Experts of a small language model: 12 layers.
Below are experts of layer 4 (counted from 0) of a mixture-of-experts language model. Rows are named router (the router's row for the expert), gate (a neuron's input weights, with its number), up (a neuron's input weights, with its number), down (a neuron's output weights, with its number) and show model dimensions 0-159. Each number is 500 + 50 x the weight over its row's rms, rounded and kept within 0 to 999. Numbers have three digits each.
After each expert's rows: "gets" lists some tokens that make up at least twice as much of what it gets as of all text. This comes from a sample of Wikipedia text that the model never trained on. Tokens count by the router's weight.

# expert 21
router:442456451573551491511443529396467545478559527439514490545521517459496476482563445414392462462558525428455560438535517532445422434438505476517446490498495472482498500416561520570520485524437442503476415483475437519596468494458503573520488551519434437528395405569414515466537518532531490548527509466441487466378602488467526456493557552501593399489527489532510528445496465578539437612472564486501457499481520463496543502515435515468593496474466514435460506546533480557521573478317521
gate6:531392505468531495404528563468510537442435525491391504608415478467493460551558546592475492510477435529431486450470478512524485493518505489477510354504517456469574497481446471529513467556474419439516528577431520550507499512458602471453520556520516497542560461375515509514417577507427526594555452445582486526474522493526538466508549445488397568518569459528559472609514500550495439536453497602450487464410540558584453440456517474478574457516584468514428536559472487440512453547447460
up6:556437451429461492440552469489504556521524488443531506502516502518595478504440483468550532493432436480539457466497409466467482533616517538487462540407426538484609468618504490456424522450473570526473361506558458538397469428518421467528423537474443618609536500527541576494530483512598550450398521554511468530570521498440487456531471612477478486552558451536479478521477541523456533491601594473580524476464567467580517571505427514483494508506536545452515539525496482516557548437540495
down6:415440501587425446424518578494430439509488426506544467500556477516554491395490502523498465500527558607557581606534592465502473376536495465384457472448457522395501542497501433517489435520488458456375534459451505523495538505537514519515480582564483509498481423388498545493467425511558502536402549554479519548488485491542405406528525460473510475562586483519467542543526417570585520566522526525518500494501482487503526547516447432594589507501569442493418558480528524465481478457444525
gate7:476474581552456516518492529428493472515580585468594506552569580534457496530464485461551541499590437348533528492553451448567389431436580463539493581554542573525577456495438468494497576496409521511501521459476494482535413421421440538552486525515449426472508555520449484480424501544515520609527426561430506475462378460421513418549462494489523477468497516523537471507523553479528530529464477507471548469540518506583519476526608462474561543437451515451447428485533468502551436480391465
up7:432608472515554544507405571572378475595505561539531466545494474483615541461496535495543405445472554535465520518577480518504511505515538448480540505468456559559482501516496343422442594503543521449464538496519455515464532441485605467505510538515505472523445532573565468489470449472374574546558432530494558506418483504526559418626571489442505514499467435539463532519491429520473480446481427525617477562549483511498479540469592543562503454500473505487473415504463501530444438476481568
down7:414424515520454516458561435448504492503501526559503454334603514634488443487426536487516508437581446441503470463469533484512527524529523482530501567448472415435578522476453535438405546477474592478449386432550464466498483401465439524461473450520496482495492532523498431488447444487506527469474484493405554524477502427497441543444538558451534524470420481540486518528518553524570499548396486450426557422492431420459520440500532532470509518505496528476534561433546451449497445345564473
gets: ",", " and", ")", ";", "–", " –"

# expert 18
router:511474486415354508550471511521413545450486494470512514570444529541543453457451504472479471508542497508536472494612420513564438384464540502497462455573539495531487447582550488492489491489453548484502414483456450455506453441337463470499456479502480489574439440522455456499500471509531524616460533431557478547435507386475534431465452497424565477465484471527556516463550493410491536584536480470368577510405475518538476455537441551525473545545502538463381426496566500483585442527467508
gate8:571461459420458490409532426461472502432472486455459592542428495484571378433517482515586596470505535463440570413434480519451483467481473547598521533502509472490478481565627542457532517510454432523472485513556509479501390514463479515475513472532521511597500498476472555539404480598561493481436468531543491563470411534507554428529517523429553475540459501526462574626527492433481508527557442435479471400491548533376491543474518496492462469500471449499469581532561446474601463598480495
up8:436491552497527541495461546511516548512429465482482448462477551398531547547534529482414464495449478494457414466531500478504457524514607546507449458511496562500548602395454462402580474568388554543471520518516564469492449458517496560460550517612567543430564509515560517448497486543427498547519468527591500435450457434534475443473481458567428472496439392470475376503452521568476487561473503417578502517467591606435470520478528538451474571422504568483493556407478461478532527401495482
down8:445481491458535486500466508461402543539504514473498403525568469501548510422501533624551420527475425461509450529479490529498509447440492423454621536416515478518489534513515535504597485419406529580560479413471407550600511543442483507555453522550405452481525479581522444552465428480526507534544487466473459382487507508497417546425517524455538469490515592470596452495441462489500515475503528528407544528458547436618499599538512620474474468533549579431520489462557518518447481550526529
gate9:554513524514484433538520515483471495518460543540417431577485613574534461418411522505583449526506653455534479442571411493507548463489509577525475533568472531564444560508592512494485539596565522524409461539487514510486503491493468431546494389526580465515487418530544523459486397480519497558440442461504476477449503524497402493482427482524520539493500470467579473456494506451559458438454458555434481497546513533407514479416409558516618459543491496554453456458507509565555486421370498
up9:503459421513541567504498513513601406523468472553401536539480432469445567454581513455573501513488495563427524469439540382499458487428438528532510523527497531429571459450511489463497569505469566560494539560569518485575449459412473541423478513417490537495506529460559569496508510532544491543513528515500513492505525527603470506493437589499458424334524546471551433524521535506543546546506503497470534543544613500568476402433505530560547458468524528481551527534505555436650624554473517
down9:592475556609453465467491436430535540501534513466496523488520502444565598492493553524585561445478617465577502605523493462472474480524526466521557491581541454506519472473510495500525497460509510626460582608470560461619531491426447500411499545534569499490401461472479504508571400453354567474528587436498463484400520499545502546500457528473537508544491591472557515538491506486516505505498548531490434435588533602530478501491463431540456504479506490480586484401501550493418453505458548
gets: " ", "ic", "}", "\n", "/", " a"

# expert 34
router:538498558427461522541467485474525630474512523551455423504552499482532583503462463456578590550469471461512447516554580487533467551481455416586557449445584451452499489503536487578418563464404510527491513541506534539470539533459445521526443537540502532472471586525585476491485532535498455502463513474482512551384555546478537553480519533513463427453471460509578408473534465500574453546477474519487452597408522517548532462514404450421605555539360564524529624447490547479561522459522410
gate18:543498555471528490406544519456521500558457540550440433525479550496489484648567525475531499550514552640549451492465572455531573504483502447477554433558460543412515500558548537555528456483439465523447524498526470498476504404529414456470290562511490514494399486586513504508455536568418567477452548536448477544551473462516524522501529475464442574461610546459524483500464466576535564492455529510552490531431450537522516508528495473495524592472586425442398537510470497466452504485500409
up18:593580478521502448555456524435476490519547489476509473507478495551482399468485505438551526586475542455407522553507465477536514554576608525472510525565521426548482453605570468508494486427626482521372462501498516449571538507447433470447556488460490454441459507624376416476435525513460427480540564467525418529510498538483525478504530552544472506420475454515508513473555422540507480451495447588464472425375519446526471511500431516535527372532506505482485507598519498457550444549511416
down18:413496449432510504440502420457456515478410457525482519448465494484414473630478495539420461562447532545490472431563568603555514539415543532483590496542374500498524502486466549464438538527483568534559511555535475446509356461495509418464464476559591551508521457532511485553502541431519563370482552440508544495635537480513444526485486530591485462481460489465490493553470513574542555449448530453497465475538463595517449486479458468481492500469556467516480434625562469546586539454510493
gate19:457455515529540323559414503537529511538445479587462438466513499500481513418509559504492501490553531535499569461586543513450536580463501507570416523516531509515536542455443491448570558484416554556492561488470497478583542466482489455479467513585474415495517564455528457601544400417418471474503530556477443451392505545479395465465471584552591431519444510453468419549577492413483445508475562455546423536464522438415484503505435534553457509463529427534595481436479511493525507508533531
up19:631500518420468545508572464469479472514537513382492495498417466546549460498444494504615391512497445505519563364484503525451483459452541491471475598510458603560437502345449443494513474428527460541526546496526587567535544540431524556529441430513486543524452500523513522546490520571571486519381466491523485554516523459526475481529489525508494488554507488483380410467429470488459456564427575534539563408552505576468507483521467488539500487547566493496519441589416509550462506566448479
down19:512471505471469460538560519449565529498598552474544444524448541423580471507477534522514508542546499527498577450490446536468432532560500460412543608570569507472453450450530479491556407477547637468552509466542394591530500512327528551487455572462499570426528482518487497521452602474575463454377548494508489447466462531506491480482495519496450493577501507567540514498493513518493496563475470533520469482491608481595503524406562560486487498428542441574476509466473517512373588578501521
gets: "e", "en", "al", "is", "ad", "ed"

# expert 10
router:451503467434433457641459639489477500530492495522542528543582551419491529552454497504440537539415512412557511593576481475514393399430524567518534518540640488461395501439500557488537477388444477539533508498414502517520515535498441516470435593555517423512426545504471558460546500510407521516518532416442482534585500507508447487520516531485536468519466525529484525517497472553533486499492448500436401520535520539501539547451436475490488584563492483529497583522571593524515483468374495
gate6:510538475515509497558480469545469546446571446478410496385474530550486503460488558475476499559581421479513541459421443477403465453435487489435423533492547414597411515497457511506437366545483502448514557539548488453520541606502520496491564473460519549510564426414445363532428567556572493601469434526452565538498514467659561478497536531493494560586538522495468502483466505484499448458590488543439529466419482486495557497486488553517468469536484544455414540524501529461467426507566464
up6:482530512519495482463560498471535603505406476545442571524521559527519435551532544498453481516485493451465549522450471559494458570425560492488444471517535411471492473463565469565433468523588522485499477534574563409508486542514549535532531500396504521506457584584421483471482494502540468448406523498445524456545520436432479378511532489579492530546505509522582349590487503525480430457509519494447404505556351617479530510526541389518496506529441533499524586479444510558496403558486565
down6:395447479587389495501440455557449488464434480522504543499497423559410511486493397520554517490455408553507519575528512438447463471485516545508552434480643437455501556544417494444495533465434506505450519467505547411511597482435489594515527477580600525523433506473493515546483516504484452383525403495475441500554459510569437455501500573524498530463541361522476540437535437564484452469488530501559497397503544528452535485552494466539601491506531569476532574512456489470476461539446586
gate7:489534417401484564446528599564381522491413543484529493483537557474463397560494418493538459393530521556411469596584506448527481559485532494491457460462522522483468511518549458544569570523496458562507553503484525467456597517446419585487544537472602483520432497477541510504579474514475539474458450558470407459511551508443522451464508413508521492459614405512454452530598521529485534467432548407551464430418468477569471498472485536563449514504480601483464495513433450454495562460431501
up7:456438460438506514478582440508546460503561472491479537519554494467580534442586517508550421494552553510486488458493469538458490451554436525486416589427536536494581546510637498468471486473497449513431483553456437495579571513531499492536466484501394391603571373515430404514515450418564588477512514517539431484537437442482584536474517606480523434515511516513418493540605522588541452541553449441527480495492532553549538477577534431517504417598507474538495433534529512455481481456525486
down7:516592465575502495515494520554470462414459520551482487536573519500472526572505447464420461444469467539567421461532531472508391412399570463386517577573498521560474530458493536436570551458514458508502553554534406516556537478457458572430518600482480500492485520435590521507530614538503562435502575482548496478581541544485458504541565526513472508556629559466526484430476458528533525485492487376519497447509415443511475525521471542572540561567446595517491555446450476551528435407479520
gets: ".", ":", ".\n\n", "\n", "\n\n", " |\n"

# expert 37
router:545476474478421452484465500498476523407501515578514444572499508441518528613554499503380541474466465509547481526566511553503495453465508498531543486485580488550464454402520418578551658502478522370447386489473450616530542552470477510444419540474493490584483523535473535496576467540532511517546529435465486549543550361530537437550426520435510522489461475529472513475505456459511529605515529504453400519465534480520526477539388497506560532516487532601509412436512534575479562506433527
gate7:532484438533506562492473530509471590505515505492606471503568573525402463417433441476493564477501529495514535559521488479533456462537532493488469502503494469530501492504450451497534433606449569524554625513569550532524486512515411417420494506523589536501530611589366509519572469510486470429439544430522594526434555497554470537527402458534516438539476558480576460446468497470530351497505473552496429447616560466516453607461509584471484495517427494556498513475465489479510538597514499
up7:566499461550544477390613563564474508455528540504472501524496578442512564498576554417502592470500527510448530534594432477543574517537445449421501479500528469554475463500439527500517442450522508522470478532548396478470573516470454503565544465515564455449439403497416447464511485457524431442449568595502451458520573513508557591567498494416480470497531399565408450490444478591536512540426550504437432430462507423464475435573439534504487528443556449428457531492459517516508385467532457
down7:524499449466522392500503441507477556440565508506402605562454520563419449507560618515494558483437462491511539464431495498486499450521475463545487390556483499510412483557490517485526499507522550525560498506544526472483430512477511556437514572498426523500495600603450532497491474407450549606477465557503526536510486511480411554426532536532449505590555506465423494477536411465461504568369633429423476596470507490521522407559539560559538531506452524538471464446603496472509438475514527
gate8:470464468527436457518546361481557401497477478537486562526479420521486412433620544518438491497553522561497589420562464516498433488557545611450492524393458501526577501567463506488530498514448526516490529508462480512443528543538474504430556405528492512487433441433466523444403516527427443594501555543440527547479596519511514532539433437405482519457447385453452434460451442542528544499390566477500484561510544455453426541475537417524426433538511504489424452525475488467492545522530498
up8:439512479460438392479519504509478479475530412529483539397514508512507529598368581479452436440467472496497525443513450525402373476605496453517380464488413536440536438531519534464647493472576447479530505483498499484471561482533533550532553511436550510438463522521497368585462524470491511502598604492577592504486464454553568486534517522491543494436467531494587480471505499549426461454530592522513478413433417432521540513506528446493507442485525445476511503489450478549459442501506474
down8:543518583517437422544535604545538620524513531408524570539498489598506498499544505481470429573528499442537521554534405496565560522545462510492538572494549470480508475481518496734446514620492538526514526488565498466484515545524484434397473496466438535573520524552496560474465425555526505432501495562465497446448490573538464505470459496425420410468487529408544509454564553430538563403529488545483522463514447504489552544561443509463498527441498506495530471458469547456400509547495462
gets: "0", "2", "1", "3", "5", "6"

# expert 3
router:460469408468472504439501499472498508589505392560578437553457616486592525465506425501487563481495557427493548529578471574450532462443483472484651440468564438603418508581501493499579500456521411470525538461536509502498539465489501512425471503525478451495508381497493490578525470505546477558502499527493520519571569497470499464488533565531510453550471432508486536478448430504505467535499505465468507540471500323572468516565401391484476519476470521509436464546467541572501477621409534
gate0:451463475462479392477473414534630568489599507475506461507504575580516478475534477549589492508517532465492494509465526530515536547496441440486591496464610524439420483509443463431428434449495449476545508453482586528419520445576445464469486435425458553551562573530571546442511442491551465601507566506548441502507513514536582483589543421509557591535455546492585590562513427482532445549549545492413455418480492502492439572501473419487418530525580502571491455554518529535513525524510486
up0:517471535514485533469460430441566403443493414439470565575494606497555466524421509545557557454493480439500525569613506495470490540423519488550510542552536482644451565549434487542548521543458533587416550484545522569491523433509559530497510528480433487438530494515507451563472503591505505455502524482468487371483463496502659383471414510484534444510524590493436413504389482571523432498516488487551478555437458535467430520499458558425526481511503465539512587475578501513524528494508530
down0:612509474415555521604460544524465602447565595439528436455548460482385511480544450497516570456502470522440482445420432543437487520552569455522521539442471600427501519448517577466477540466510500409479513509445478451570504573535486487517538427464494471550558551512486470470563437463518517536444611494492469453520451470363486499505476490557518493509543495454523502383409567520491491494454415453494493401573492408412480616569519485474574490518531470424487487496489547450462534500526452
gate1:483435421563561587524506520416562565522471521487631451509470459441472486606499480465517489578528452484459529461558463505467528524469417472424501422491548458562547588542479537478507513487499489455420420512575421492506574600444420480500469498505538549533550507433484544455400498477504507473461493492470649498568459502458534593485440554468398491557395460467501550526518574479552479513528444497486481562484566428548584425507499428474485475380534413548498494542548559478476483575479515
up1:515531553485559592448546438523477451435450543455378512468454410510493493454489536531560478492471462498512554461529549562519583580436563474420584524471526506365574450586492560525564496567470485514470476537576456560484380470468465439487537483435491447450554526522519525487486530521533509435483466439523561481503499584541436543499558474486520475501508453566503452610428553531522604586502534474527536532600542528496577492617494567481510539477445532440565463509446394469541552429488420
down1:453501562475528399430515615624554461481574419476501449498497501537481567419527513485508498485460490511471521468568465476450462478563583484499512466563445513466455530428528439522494481508507539599470532452458571559409498476474535484390457580548454499574499604546499399543493484547528511571593644554451482527426557548499450532546498480560555474472478457419561564538486434479535474465426501459517597500509479508437425545508377494574472495558554497511469561493508576462497492479462584
gets: " he", ")", "\"", " st", " St", " He"

# expert 2
router:417409412482404534545418571407424485423470464437467454499432537456582538500470503449444508478542501339534485605494546528459529477426466475575532500503506462470481488472480475517524552460509523499503513433558469493509467436490445437530426589469451404485446505470482484431533514487429512603505545565486470524502498477496457467556520608506545520570456537510534472505511463572493507524531496450472495515409450438498551504537560370455535605452492576501464479518517511629564510611435544
gate10:527559606545464436540515483476496546512497501562470529495523582451508491522437400582448449525540500492601519481586511516520552527394610600455550452465453510436540518571545429501449455550483513485490533496513460483486570429426423508522519537453508508563460402505517495480612504595539483479498485493465552551490442456513421639487461518475507543503574594480546530470559498577525432435527517459480456506435582587384513564579522566602490491473500554480516436512437483498507517419535446
up10:473457503629494552568468486361510571600483385499533529589496545503483510405484549425469552484491490595472509476489508509452545575544512492512537439496482469541564476546502486591621475488389390567463432462479579506507455473502529495415508453597450518516516493514503579554534575469586482466490390520451504520617525501523524503492457526495463499521471430529461512451460559550487491491505530517456532543495449428424512527608486465505515505488544490593459454547577525495411527467596434
down10:450420391515427455480520488552502446493417518539368528462438505562580533505547492498576431525551532501377433489550499537455549544495521508508517559536447398397550586547413500522472474453528508486550536506483446553574574479510488479501487455562439479515461587483551519540422498554449524557464434444464511518420475565479524441533578559454465460564570505548552491410548440478431514527520515440488493502439520507533539519492586494516554459500601455544544491472530442489662537521451576
gate11:539541506488534567614598511539546591478555424482495515504507535528528455445513491463488417505545501491494398539567460491502393489581545466400465492549542447449562493469424489493479561500546479455518532486518556534461525447477449440503443563420449502563451584470554501475442526440473569464550456454542465448537503510508566553466458451563473460461437439489702579486481521463463494535485500484505488428517653531535467397433554533587499528455464453526494466560486526468405491473554538
up11:464502351509520500541572495568501523494442508539473485597507491503512541573501490500473511488445529504493464551450524456510579492487482514529521444432520527524431453526505574460531505556464411408418483479442479375476499515441542563384534440387556548502557407524555533495541445474511474494467511547613459481518586471424457475566495530427496529473512468558454439484454558441491480531457588521396425579509411513506499545494487593423504521573467580566471487523494482541565462633507580
down11:547472461530466462433378428426443441461534488544464473475479552519542480600548472551466494488536482548547554536432525475528541409412464543484477517462488548557500445540546550528472500560471522451415423543506493447494434481498488484488584536591581522545466475541491515526457515523460476537549542514581519644440433479564413558484528559479592515469400450563439492420387552469510480458549464527469479542547364503449507567511490537440514386473511523441521583464450523519611503501500551
gets: " M", " B", " S", " m", " P", " R"

# expert 12
router:452465484485454525523459472483513528473464415434464470552500548495522401523480541483397505455429599356563504608431547527462470428434453423486570506448588452527492530495540452521410507454469437504534462460470506523483525437533480521509398496419464533520394492474442491484600387497439503532484483404467475547534495514432539439439520511497550505589425484512540541547506502515535492514488511516468524509404565515550570453574391513526525565428460505598524437558444524522607567519449490
gate6:500613470502494546601518478500456432498462583508510516529501500470468510449469552425393504546531491575431532552538515561495531575384495432564464446517617475643520504502516533475452456464436494480488563524602428445517521491467624397522453506551559486551484428533525527402516509539516505506490526476524482500490455478533492488395515469584459517512579499466512535461469518488538499584561534574474546540488565436422502534475449506573486589542495487526439513458519513495406563354548427
up6:599575515570479551569468550590494470514425504471482451475426451495558505489461506431497538555552596536477419477558525477539484398500486553576373452546504520522549403556539467521569503483508375502474478565536529485507477507492451448546515626532589473537504494532491408474518488462478559563522475512518504468477496503495562468460444507490462409410520541531483495515521551528490459490521489543425482597436575555501539428632539521549473502436368390429559554443446541503499469490473449
down6:464469393492505582495429501500449461496465445414463492535475540477546512489442482515459476510461632503443574529499480481535430560513483557471496507395557487487523535455514455407386505463529430556519514452486501498448442459504485516507458504488536444540491534528486489490524534548465571475404534476527531490487422464548497490568558433356371513415480557522400436533428530465467506504471562547478494550546567528540592508469469574504477563607412503544529548466566393586627504481447480
gate7:545484540461564471484484464532580543499412556519460504594424486458627468544504510445403507511513568434545470546454474495504476447501466451456630547483548557542474492514428608491464470516442445554489494435429425445460450445540553536563480459466482478510532437516463501559558470465467538529472459520442524537628522450447560424502351421461503463524431467472478444473562560521413490542440590467548488557553535510435504561621586516513472469505504447498505444514492499418516536564457542
up7:543451523518494468523473531484476581518504403468523566466477432480497549541517521500592458495457423550396507532484479517489504501474500587524500474524586455480527457462544584426413502426561590506467499455496560595523412504532556452468448532458440482640560487522525461342464550488504555487501506524599554486550400513505592483458483509514486508469423463499508521546496443510557482504568435460392553508470421514468468380376495506530429515437510580536526462441451444467435490571467464
down7:481452491490520538451487494406558419473456414585405480470445501424599426560382483521459526446510556555468435531434530529475483529489429598439525534501542516511596489514482465488511470576488576445519468563502413547511467505551400568443495381512551590522454530437455555490584588519511504583467473524410501540413415456593521547502498480529451511449512534487468489469502468525479544574421478556492557582538532474505529452463457521450470563580389454530516511485494458478537520521542419
gets: " D", " C", " N", "C", " R", " H"

# expert 5
router:473445496470453353534537519474454542496607462528414475576583420490551524467540578453446426535434481519540515568529505557464492443508487477614528418486504402543554490540417529547493487547453587482539461461510486578413513514499454502448462646499419525571415579529472518536540546541456446546494523515497472525451560494525489515451532518429559504467484479551578521514416479452520452548496462468491540500519549508455524548535554417493527549446456660571508482525430534573501488519419443
gate6:473573436550579527482462562530385453564526396497543501548506453536570574526467471514445485484473555495376446401607451570491506596519585512596470445493531420516556458439465534564527507492522522448586461482500513508496587469559473535460462472488519473543478489519476530529568521547536515567478470488459491475445592560559545446537494546475576578590434412511523505530470567518437432513422478540465523451492496437589543448559573461518462492553579508513460434493473559539443409549558439
up6:486452506462585538423579578477588441526508403464462480477456533539482564479481558515596460487616475568396406524533479496389459546478428515518471510451470461553507501449510573484564490464445468513474527498454549452546505511610436558477485492433510458471528415477572460484481496539495517539579472561466458475606522468450525645528618599557551453567414571483537535556485477482477536522536562372459523439468501510544512451458479448434490463472500507486508576454535560474474488530539479
down6:529480467527587526447519574471486457533557509480528470503510488583522440423503464514467582438539655464455462604517630526466479505528485570525423482414482422531425585535510517487608451508541522517614549544585501464490436587414483468544550553524447451521544430455530508475519490557506473493510424509439487441427488518498530450504468502554435509562509580492566456424515483492500451581501534541489470569516482508531497415467472471636434563488558458465454491459500555595468475504582424
gate7:517468510488511533533476552446506541502521510564579497517526524568511544556487491421508504497449493522564505541470468406507573500476625550475533529533486568527561437426435544533433513446579475464475487530467519565519467450462517448454463471606500446459505377530464428517498581475553562550578523489616439567482499418467399393490587433500409566497460532537474481457554459464541553440507389376527395518462490491509494499571448477549461446456548457566445473476508552485394564476518466
up7:545436591593581480572477498499483534577519563477486517465453469513626551548521464497490501555464556485514498493461556426547508480525477490541568524477420560417528434471525484364586543477462486564538467532489485485437509497465596537494432552490438525432534558581482503548522501595517454434539531448410593509531494504530489458620529506459560461401513544571540516477504430446473513385483511532445428424515479446547495405586482462489549452531489478465554491436429557381520523466455469
down7:535429509469582524464551431534462466562498553472452514476517497455503495443544486478515479509448527497486564422550514559526440465446397565458462463446505637573459506520521534431549511512429492534536473381568529466453530472560448442515625531406496574549530460428475508547526495495531509436367438462545492505562559490617501532557431497488545468554444506495473561512520561512553423478468485513532495533516441544510488506439505530504558579505555589537471448427528640546520588396455440
gets: "ed", "ly", "ing", "ff", "ated", "ely"

# expert 33
router:517483480478548504521471492483411552523525429536571473530505476480579484390471404437501471504540402535401531553492511471509498513475439487545586446444557474497451497450419524588564483488442507556525530459496441475435511509484468585479511530521521517655527503436523520455500407550524519462532546550464493503447476431524451506480392544498564466437451517458575532382392463476592440480485392474438495540449519480612463544490433544561572596521404521559452507446488525489454510541435450
gate18:498538556540521529467450483504513542517532364474533385513513530534508497460499479440529525581498512529390460521490528444524490496475330492494537493473450489483457521439513520528493531446444465471435580428572537534581593490498516400419626611445559468491515486497446486509465549478439466575450566506469553556451518518552471530470501611521521536536507449517465614527431472542557529568482477534576538471469518466434487594510382412510482515552428519431475402537488448530463563496462494
up18:522404559526537589539581453418533551486544467517476488496561562523404491490549522407532555523402383486540487451518558477418498528516506483508595472493417460473515532543480561454541575495438478441459521466521516510426491466552497377509489453517634476547566545476550470506492500507515516496416466565446479489517484557517461587474472448499407487407592555500443538529546469477550481457475581525545442524507399415418438516506528520439521535586413476451547448580525488510507457529548390
down18:553494555509476579477436502546622541460462508594467464450566498495557496508544506532490492540557551496570412405440407471482499468495502494456470530564460540534559513561496472474470524448527456517573534535484454470497532484371396594510582431512589447521415515526463458547448502524536533446417486520431468510471473475485495419446498466469490413445474486492454447358473432509456568537553404480409549440516465549411492503579491437627540503487520523443545486519529548531590504479432548
gate19:554534501496479509478481547565480465570495455462501501459484523465485434435557500513569520410493497558570416574473571489574532569517459542449492472569560532454421522491476407561540591429537411531495430449430520496528418543449456491540571448500374513567502553473498523504572483435476515451544530508649528532462505486481566423505432496462502511564447491436533453476464512447462448607426416498430515497512490456460524566539478561554564544588525436540552566491489549478536520530341497
up19:490461456501429489452477515554525485430465413613576524451496493501437521502524561435528609475491504549426468471440579535434502530473530527470551479539547427492494597537582524530514488533515533519446466548511535471566483442542532474494498517474460472527623442583488469553524470564440427530550568505491572444547462556485507458527500544584425365403439600468519492437466463496502543446487536439549522615550448582553455425457436537520509467484489518539594516546457468501476549576535636
down19:506499512561540542479523497522536505538390528477487473536479537452514532507413508520523480493622587492461483468658433478633529593530485480464530532435515577450493453463459509547547503524478516447465368529498555549476489495567449428523467565533506503469508464423573424503517419477531471523447385590415592553475518478488509489498545534526557509580449429512434501516420409529490505361485454445409524493511478416461511552472509480447473508543572476503526470628493449483502514467472555
gets: "ing", "ed", "es", "s", "ers", "ated"

# expert 14
router:517505477445564453468513517508384519470477526579514457534557591516572464451513510552509512490449491465421465487558613488523474495447416470481627547465552451477477475519577535566513525473494525528563528587522430508557538504486445587583460534563458510461526503447426639571593509500547530534463441516462511543451572491504547472462488586451514454425490530490599546510498516429429415497499501496424501494427518398478509475449470393597533450542433599526478411472559530484485466513472586
gate2:438561420577531495469513441532505532474572487449387516501477523394444481554503474539450548579617400571524477457612456515542454499477447553523523549518469414435568563490391547396575527447497505572621491529454437445502623532518371480483571521487475557483559556485487528496537512463512497473522543431538516581444514561551490388491525507521537450451501525479429490546454523457494538503436434462520504467474506530554457537447593446483522444535487470503440560506528548448489529447502549
up2:541581537452415493515516460383520557522505533471554515468426485450546505526408466488404509490471610458531429417524458533543524478437596479468594494460597484437412533568527484473435511533469433504555560540554524497496501479498538540576612475474453584459530516565525503550484482523504461390512577548445465473519545543431447513594440463426551488530534421503487499595502505478482501494535509470552461435499534484527564458493589551569513469449520484474432518463653519501598453459533584
down2:488566515496535486474445556505536533503528405465442493445495536535367508489456461450429573582431543502511461471489480546519491497532513520569469494430457546460587512531561556532567490476490519503517407553531537476523472474485518565563591459567552504474566493551496409553505527397538485507523429412527459389547519521549479403463595496533503622553530601527567548439431491483476526490415511448440531530566551558512478506395542425511517509460460461471500478594470434560386412489437461
gate3:501593455443600506456468613494479498508483579541503453429483497552565585497583492358382502451542502506513545539508592522578522518480524440513410572503392558494531436522541430461496540443344521480475509502550500501452552514567518459527532534574444558488533515497477519547556474463443565454501464471380462497526617480557476503479503491541503538475497477449473525590502459609478477439528565591500576453513452478584469512554467446489446536520481545443527455564513495472549536488448444
up3:469544394495563531485507550490513394458508517450453563498501438415495458454457448510486491463451542481517445565447512568539514494487428398461504473510521509533606486584468584425517554533388513520470433518399475541426536534440510543498518576483538489520473452480554427479467499487469442491561533462485447539513453470476508493401606420429611569518477410481482564520544527524556478517597427496456518534444538561521595473536609494473513421464506566482475508373561502502451445427443549
down3:480442385466578568490456463623540472444425429489391462525463537428470447387532531504499534515529539511520396446560523475487513507566530395405502478576506490559575537557531526527503551514527415554588530603472461562527519459456538569514527559484559593482507500446501498419524517517518409512539507454555478444553470432423464518511466592554511465565437467498564587539553504487478490511536567577566494499458436560487544455512534551490493559477497538505529422461385547472447551453498465
gets: " (", "e", "le", "on", "o", " \""

# expert 4
router:517487524491421462547539509427419532545510387520544463543488505478596534480549479580501509430435480539523532489535595572529474466447483478455448480492485504469477478392512488550555479454503512471483458453643513484452607592413493506488479570574498473489504330533482502489538432532528453547507480412519536524460501388489510483639428580508598561540502483547521510451473471472492500581498520434467561524533449456556516557573462530428526581576477418571493445539545464488550506501558473
gate15:573473495461463482521411445426436563577425578532467533525531560507622519492542510508454508512423461503544474564534515526530461465484450450564478521457435514475513571410489511485505512416542413548460460488509570352479614602446508526482448526530542498503434519514536506548486479451488417395484411475495525533447474543561375514557578504499573562452464533479549505496506427403464448499464428424464520564515503486522485495410414438551484495540522472524603485519616495529439475463510488
up15:523510437508442427504486588488463492517515548552503596519428459542445643540386548524485451513534461483481420479510439491530480479495577581507493461405530515453421526436504524502483544511407528539537463415499508497604450459545421477459431513529523513340578574438411512448545402468433451474469429515596573592516536568462411458500466517469505440527467529475523503499488444487524555455449486535477537432566494541495467558612520569485426482544478428504546482490459486488492491451537545
down15:467416473555579474465477523550533490435584481510406516511522474429507445410440497589487521495382417519468417445509475484536471562587474480568508569517461505545519525508530506493440438509471443607500575484482449521411579502600445482490560478423455509473484497486539491440501463483390506618485571488500446415472519525568491539468599519503459605511573516460575478523488496451478436456540521510557463514501499569589554451506508546447523549491482557475402580557481498489473533613598440
gate16:536441415601529451458547510408486482483479474529523475486410488481551466465524437466542406373499403498482421426495431500463457464455463588459441584570447476508552497531500497483444465520507569576502512469449487519466538460535578499566532474459520464490591404556454467451489502491559522567481456480480498516454479482445422386502546498520575452501501563459494491395602463531573520523530458526534538630587544559537487503569474556565549442436389491479438469540542563543492500551528426
up16:450425472504540473423501449507559486528517539507491499395522561535446440566493508559460454449589399562450532473464508512488500538453497513390486500462391448396506476449557503514487470562415412499562487502448510523568524476578490457527508614489517545454582476397515499565570532545513575527487627506540512615499515497505518473583506498417470552465554454443500527543479580459430462434520556532556507506557537497549584432538427470462535579505445558562504561512497531440497416451507399
down16:521481479519500523525548480481564486513479655504512498491513561447424545494494505626462532446518452516508545468469512466538587473415541534515415418481439410413378509454556507600555529537526472436526525490466568567435524575476397438565507514419480552503455494517542411471451428465440441432519539534479592514459444453512511482471556529405488483467525547452536606452485498493557556539420465500475569497538409528491551455549537471472550467470435470478560502560530440544362504476508527
gets: "er", "ers", "s", "y", "ter", "or"